{"num_hidden_layers": 12, "hidden_size": 96, "n_experts": 24, "experts_per_token": 2, "d_expert": 64, "d_shared_expert": 0, "hidden_act": "swiglu", "moe_layers": [1, 2, 3, 4, 5, 6, 7, 8, 9, 10, 11], "router_score": "softmax", "normalize_top_k": false, "routed_scale": 1.0, "balance_loss": 0.00824, "balance_bias": false, "init_std_router": 0.00983, "lr_router": 0.00162, "num_attention_heads": 4, "num_key_value_heads": 4, "head_dim": 32, "vocab_size": 5088, "norm": "layernorm", "norm_place": "pre", "norm_eps": 1e-06, "positions": "rope", "rope_theta": 10000.0, "rope_fraction": 1.0, "qk_norm": false, "attn_scale": 0.177, "tie_word_embeddings": false, "parallel_block": false, "init": "uniform", "init_std_qkv": 0.0437, "init_std_o": 0.0, "init_std_up": 0.0437, "init_std_down": 0.0, "optimizer": "adamw", "learning_rate": 0.00352, "lr_mult_o": 0.855, "beta1": 0.95, "beta2": 0.95, "lr_head": 0.00879, "max_grad_norm": 1.0, "warmup_steps": 298, "schedule": "wsd", "decay_fraction": 0.715, "decay_shape": "linear", "final_lr_fraction": 0.05, "batch_tokens": 65536, "max_seq_len": 384, "doc_mask": true, "train_tokens": 238700000, "max_steps": 3643, "dataset": "wikipedia_en"}
Below are experts of layer 8 (counted from 0) of a mixture-of-experts language model. Rows are named router (the router's row for the expert), down (a neuron's output weights, with its number) and show model dimensions 0-95. Each number is 128 + 32 x the weight over its row's rms, rounded and kept within 0 to 255. Numbers have three digits each.
After each expert's rows: "comes before" lists some tokens at least twice as common just after its tokens as in all text. This comes from a sample of Wikipedia text that the model never trained on. Tokens count by the router's weight.

# expert 5
router:109071137114121123144136140134140145094104102142119089176134121087122176192119112116114161094120106101129110120122164163134145127204131103045087113174110117171177186114126140158143182170169134121106112174123133143156137141156093119188162088116134107113104086075061146161058078178154080103
down1:169133182125080116167134176104119120131154159107152141106134126148161120155121140109084115190132164173153119152148112105146091086121142170086177209135079183160048114073070059083124109112174164169123111066170116096158114131113101162124210102142119101137123098131131124134133117132122112113
down2:144155148098110156132075147175133133115150103121163163084105101143159116129186084145124116108144159091149078171076135164096058091100161154152146115196087201123147116084103164150128093121098153029125157143164084117077128122179125123168112127083122144102178151120174102118107149130155088124
down3:068157150136137132168132149115199142153171089104169138078130059100052201147131155159143156067122185108120139189067121138173110096156109091144099188108119110156101146151147109118113104120112199104094118158082149098122122106099107111092157097103096133179121121118171111152128148166122104141
down4:109115118109156177111122179098114105148191164122142073128133160128129153185126160134066148136062120185151109114093140154117155123175059080188128141116079129125178091074142105105139140163168103156122137139089148131133110183136090096121141136141105108150119190094106123070173090098169097060
down5:123152153108162099111154188083091085156132127131133143169093115072166151097111107092171132142121104136170112149179189117167122104113136120193133154111107182131122061129091093200140168174093179135129153133095153093113120140165110102163120170058177109151097111125136108115105078134082065097
down6:141188169150094173150169117094148147155129134112157096104092126153177125131102138166093166114141110086114061149145143171167110137068170080123176088082114138183173180094164105097146164108142148086130172149108142177119115134108130091089123115144087089097142092075180094150145096108140099055
down7:167125126202113109128144143128117158109125114095104141099043165148129081106086104083141085106147155159135129084179074098113116123165087153192176074030131210155104113137135144125174162134114115139132113185135166077111092129122136155133133115177135154144126106144164118087114144139121182114
down8:181119108108103097126086193071123134088149085119136155148128126105116126158108078062139121189107126132140170128131086117088142138149097092136122115150138095155149157138129125144059106128129119146164105091145190104171185122088087134164201114138115101183152142159227137149094138128146097056
down9:093112174066138116160122086096139074093195175114146089115167077118155140099114118133155156167142105115062189135142087090177100171170169152152109127114148070124080128137141066158190164186135131112163114133118172108150102150077081134152155148114110126107108163155132081138128091135151164101
comes before: ":", "\n", "==\n", " (", " /", "|"

# expert 20
router:076117115142145186108175133149091140132130090140194098112075149064050092072085131178082139136149098152160143174165093110146152144129186109117095052146182103112126098135147124133132074170133145136097138152106132075153118092135173157107170105132126089156158132109145096172090121108161159158
down1:176111132105149133110135091148109101094102117163186152106123124149173126158143131120161114168093097091086116124097132128143065143135140077208181091150120066120130078146094132087123138160137214162065123155145139097147113126147119084120210145133111150185073136153139113140144085147162092189
down2:111142163087121099139094119161146143128117196140120089139089166107127128115148103164115186080074130187107153099154128085148081113094103125136104127169138092148208115181165107133122127162115146135106158123186126125155093108103161112102154104085057220155159117137042118166124172127136135095
down3:102132143158117128145065142070181025028129151095139105144119139166136117128159146060108172175113143150147138120135162130218159140133160119149115188167106113109109125126157169122133146136106091113125102109093126110121141159128097122168112128158127101154125097134161141189139077117053123086
down4:178095178093163121180112100125120117140136116091137099106119090145172084180149119125179135174128154117075145129072115117167117074080149153179151113147084115169140112158090142174124142146143119102159135148094207101070150174120109104168085122134102076181099091100138202132159102092085134111
down5:153178088125077112142143161076135130173138143134107112185122075136133130187143126113195156135206145057107124105091120185128095107141170205126134151106131083155125106137088110141119148089153098147125094096128137118126144180105099140111106147101111062109135131169134061076137136157092150202
down6:095111109143145157113109067125128153174106139136081044056073100125130158100108126174121159090132112183111177155088115161155140178142171147141107153117187118158055148166167195115114108122111201114101120106116181089117110098083124127134141079147117120159116131087129123107117169170150086147
down7:155106092115156091140088123151181196154103139110131156110130093152150057147176137088121055142101123136117115166141103116172115135144110138127123140168055119087176128168114124145143130122116078129129166122129078114115127227173110078108122187140148187162074127126086162104173087101084145123
down8:155097130160200103133191170141123153093066138164158090112109170140127149115115164137097188135148095105164099123160099155115087200094114142140156087125087099135047153039118125126128133129165112228185103149176110114080116121124080121142127099134132116133096104163109141144130139125129134107
down9:133114104103130137161135162162167131141125076122174117059178179086131082102117055107147091084106131129142161110116066114144138048130133079097086101116190135114135153089130123117172143150138113154130126157126130109116177150143212158110136159111153172097162188054123145109116133097113104183
comes before: " ", " the", " N", " L", " S", " T"

# expert 14
router:143065158170136093154113130114167099105152124101138084123103132139101106130127140110092164074076107170164191184160114109133145150087176147123069101138149099189164065157097127137133093114105133140113105102164142084135108163140150140158187180083121156180079095097137124157075154085182168101
down1:081096117074149155146160122117205110107150099134080120129159137065176130126121100103104126158111130191108117123139086137130082142124209083107105124148126097167108138098133125153140126107120091169083165154187164171156180103161118099117115155135055121207101103131154109095128110210153118147
down2:154135120192223125113094107154141136131153107105124120087185092178110143082131078100087186172145113136123175104110117120108183086145111151163115109120125149114116123183044158065141192061110091142120158114136140161116130123115074110129162155138130091086138144155135126157089127120071115173
down3:104170107123124180084131134143120125124105124151107154123170121131091124124138185150091193094104095094177107149129120098149167148136095105123129097090123106073155162120148082137183101135144189114123104075102085075226153033172119138146076105143139152120118134125111198160174111103144144137
down4:123157133112127134107096101125157131157128218125112157123107123076154103095128150144155164135150112079174122196110110142132147139130097133135099057094141145158172114132130098113161087097113133118174174152139155050136059121058162121080135176071104183152126139148138101174110118117162202080
down5:082129135139154110200124130095185094160097139177176109137168087123086146132113132133151169163173128115046119079193052089164124119142148123157141140099139093118095129152150084084054122061130128142114187169105132105109103146083135143143161132127137090145100122182146134092121149129156084168
down6:107158147120083120092119120119112124126099102066091142138116035128138098142169139096152160119143139116173134136111084119144187111152073176154168114123155140036137171117109051130172163123130142187157157108119122100133165136128144112137063171108131149127157036133184112164115153153142172121
down7:136084151143153078108139154170043121194137140056170147098102101188049114139108137114078118090157074172136137188147161114103116136162099151188091166176130096107107107126113112142118154139140187150128101175146131155107140084110143140096117193125113092130164121123107170112117096089141126160
down8:136142119140085104127092131197085114174106102149125166111128162210095129183138113107103125087087175186138103135120141120164127119116145121094094129176194084159142093135137124094085133051135133114141102113081114122171150151172150144111098188073108095099093092178086161137137136082113127195
down9:130100130063140126120152118084148101159181118147125109185126127076159074130071118099166170160146174057114115116167119139143112124171154139110148104141155106177210123156169087106075115149152101113112149140159163176142082105092134139076145141124168147103076101117179103155082180139102176090
comes before: ",", " of", " (", " and", "\n", "."

# expert 0
router:051126075106139104139122092119133107118117139120177062154130109109169140154169109084101117163201102166061154149088145138137080102122185154144128137114151089170169144107142140083084129114093137111099096189142103172172099123125099149129194142134125108071119168122135075140098194092127131177
down2:165102148081059116088156147141107124128106173142099121148095160088123112107063044133145106077133160123137148153113103145145122110211133143132084187165090150074109167173115110101116164075117091159101129151115102089166078197189178139104136111109120158166160119135151164134128148146119162105
down3:167176148103181085104128095128106141143111076105147118117171147106159081121196138113117136177166076130116185115124134114104204107106186114130126140107154168130113133071151099146121133131174081130109156144107124180143138078097107146121099151110000129127117063153096108115144132173109132157
down4:097131207109142115160128114114121118144191108072166136084089153102173078145093086132127141089095173145137132109141178146077112130091127090116124085113126140101065095121140179116119126142156111102122231118105127140129088162129108124139094118158155117185098067162146119139186165182180106166
down5:135156096116128127074119126142167033118131193182085124182107096086164100087130159127107118141151176123166142109139089104174124141105149125196148150152128134111155127184062079084125084116129128158145165120119118155119144103134185127105181122126101141163139143154085088110161115035100159102
down6:155118152153128108142069137088179147102118160147140094226095113134128079108161125053135173184116112128079088123113167151114128072117118140132164147095183160104119125133170122126121108133113141106176160184164144095116072187198083113162130098152151146131108144109087067091097150134129093150
down7:149124135125148119195170099108124166137084141144107169079186132192139129135186150093150130103097072136141117156112158181058085130123146120149182101144128161194184100134142159112124107104143114143090160102150060174132152135107067111128100147061124093099052154103122162110117116130082121135
down8:132150118134083157111119177128114105181118173117069089158154148065118136098179121184115119112101111098162113172154154094117194109130111146133193130174094137127075169152129135125089092094079204152128082151125119122189123087101199111112133098110118126129154073095065158167137148135122163102
down9:117097094182093138142140148118166135196205086129097184158096097127113141108135150175184104064113126130156159060103127098139065143153128102049149141127120142070136136098169094129146153141134108097192131109100132153130071167147128108098169125128105121165185100136156075141155120083098157131
down10:143101171181196134132131150148154121131128131101097046120176124122125092124142085108141133132096098074149110178080157102150172090131093111167167188145112138135089175172105207067108157112123109131134140155208056192139107130123110081135132148141140139086131155107129121115083096166134116114
comes before: "19", "20", ",", "–", "18", "."

# expert 13
router:115098152119120098156126112110106138079155147127059088127133140113140118133108154142086193120121157160149159166159140108194078158069183104124111089143166080206136047111086155121076097137119145061113186102133172140118159134134126146127188172091121125132102118142136115173124174124134193114
down1:087098131084178138122130121195170066133085114101141110144123131059179122127125073115121072222115102104136165142130160176138146119108101099137134115116104164112150165104086149135142122169131157109124176137053067096146138117144149139165154111115187103117147173079122119075116099188176120125
down2:158185132134160154103153121138121133114080111107158139097054093127063115084170148126160140120122050109117108160094112130153129121101109178153098155185110137115107132113091094098145155171146118159122060109198087188113118178160098096122134119129120182097121160126183071144145062087148167111
down3:142170123083041077094204129129119177096154056129109100096092151150132118141120108146097120123155146096106115122157140175105156132114142159126138115126186155123147088095125174139137160072198067176109169127126156166125066155133075139129085146147087146154165077162110099098124153122177111124
down4:101076143140152115098182110124131152122149114149109104177097086111129132183086122121121111169151101155076171157148107154205172095112155107127111056100146136154129149137102077117138167090124142185113195147090163151111141174103095148088127124113207110119081118107119160076092136183058147128
down5:050124130129136157156146098146182168169109141125087116109090116075119076115080081156187105141127106140124190123196106104128152155102177155117133110116180095136110161124112123105178123182093129093125160067127076157082145074124126162108178093108145100201140145108107143155082157089134116157
down6:117147162166150151071108067113049119111147124126143166057102093144170093138154160077096141107032113104101138130114165116159122136156136121136165147121192151150152151178098144128133131127122161144107105192148110047120176124095141099149071147204115179134131091108104135112113144143118115097
down7:177101152150139084157112170161119073133150188146112183070156188169109101109087106133137155153105177092175114171138117175098171099128121115160144099117124104166108133128118158138057063090119146120104166128109168183137151063140131085068125150108121100096143110130131152068134183098088145131
down8:130079131125150101162130093104210132100139123157124098136150152110134096061073100124130116154071153091130088140133138168104143096150159096148121153067165125133092153156154168155132146088195102227093086184109108112146098170123125147174109075165141122089133146142129136164086205122123140120
down9:165096180123147136117169171137132083150070161121110116140074140082123153100126121149112110108189121169117110149119108090195104167088131145099066168126079114142148104151105139107040113182133138080157090128123076123149099162150193152143186132059126097079102139099163132110094111130150173129
comes before: " |", " was", "'s", " is", " (", ";"

# expert 10
router:170149047164095199081170135169141137125151115143145075141088150126094139143077173132081144150168135143107138076146165132145134156153134133180106077147111110068085164114181083134110086171135133134168154130141173091146126092123115077143065098157143125138180116150109142139078077075112118156
down1:086204112069138105144106119132124124134151139141169134073117095199138177136104133216174153157155130199125138093146137096131151153119133100106182143131194141101170139113181119116162058107088118131119098139149146151146109110122139075112057125117111116058120104137100079134102086163096150113
down2:156138144122120113114141129154140133154113078174135136152108123115149146132165155109151113137040159128100064217122126140097141159131153177095100152119102133169159165116079110129157144132130109132192127103135063158113093085159233104178088162102163136137124128071066098118097069141126106117
down3:148153112147137219113167151127192123115060060149082101122132135135148125062166118160140095176176103156107157155119139133079147093134123077110160135139127115123081117108127124107131129108072075130116104069146095140117137130175140161100152175171145053078171150109183153116171091107135094133
down4:051088116052103161104148126132138168076136160118215128099163106119123135067172134094130105144115140098109181122140135097147108115133164137090135110144140159145144113135183117110106095143139143118121080140100114083144164136134037109114171053156136118204141145163167149157101084140187143127
down5:092149144181092100110091195165166130120159118153111180145141175119212114110133147096110109150124124137104118077129066124115151096111144145117167161125109126113089051146074152137118133110058147109148123064148093117153139170117134119218139140128145157121130108123138141059186156128082069150
down6:125173116118133141172093139144149221115131144124114178151119112144105088107113123154136109065166088132126092147064119095123125147085099130083151144166147113144150117095125106141143160127123099101076068135110141153128175160199178116140112199109170161079162170114185050121113080091104095117
down7:141142077133100118145165170148167152188141079185083139149118114093115119080106176160150189099137085157119114114051165125141149167124127116098180142082054151092116129153176202130129099105147073125141160124121085087149145109090172114133106087099151078124138177136106171154094138117159098140
down8:097172150093180162081157089127143124117151098092167125047095133123116153088137154121060066148171154159154109135115102086124137117111135125106172165158147156187166124134086148162107097061092180151122147156102122085111141115113105081158106122169145127077150162138166151150154115142123149031
down9:108114138126120138137116093118143118118084176166092151193185113142109112141150142150150159108123157078131196200159117130061104161119103112120127157110092115109142099164035107167166127109177117063089175126122174137084085188129150140111115120121130118134126132140124136076144186055101159176
comes before: " ", " the", " be", " a", " his", " have"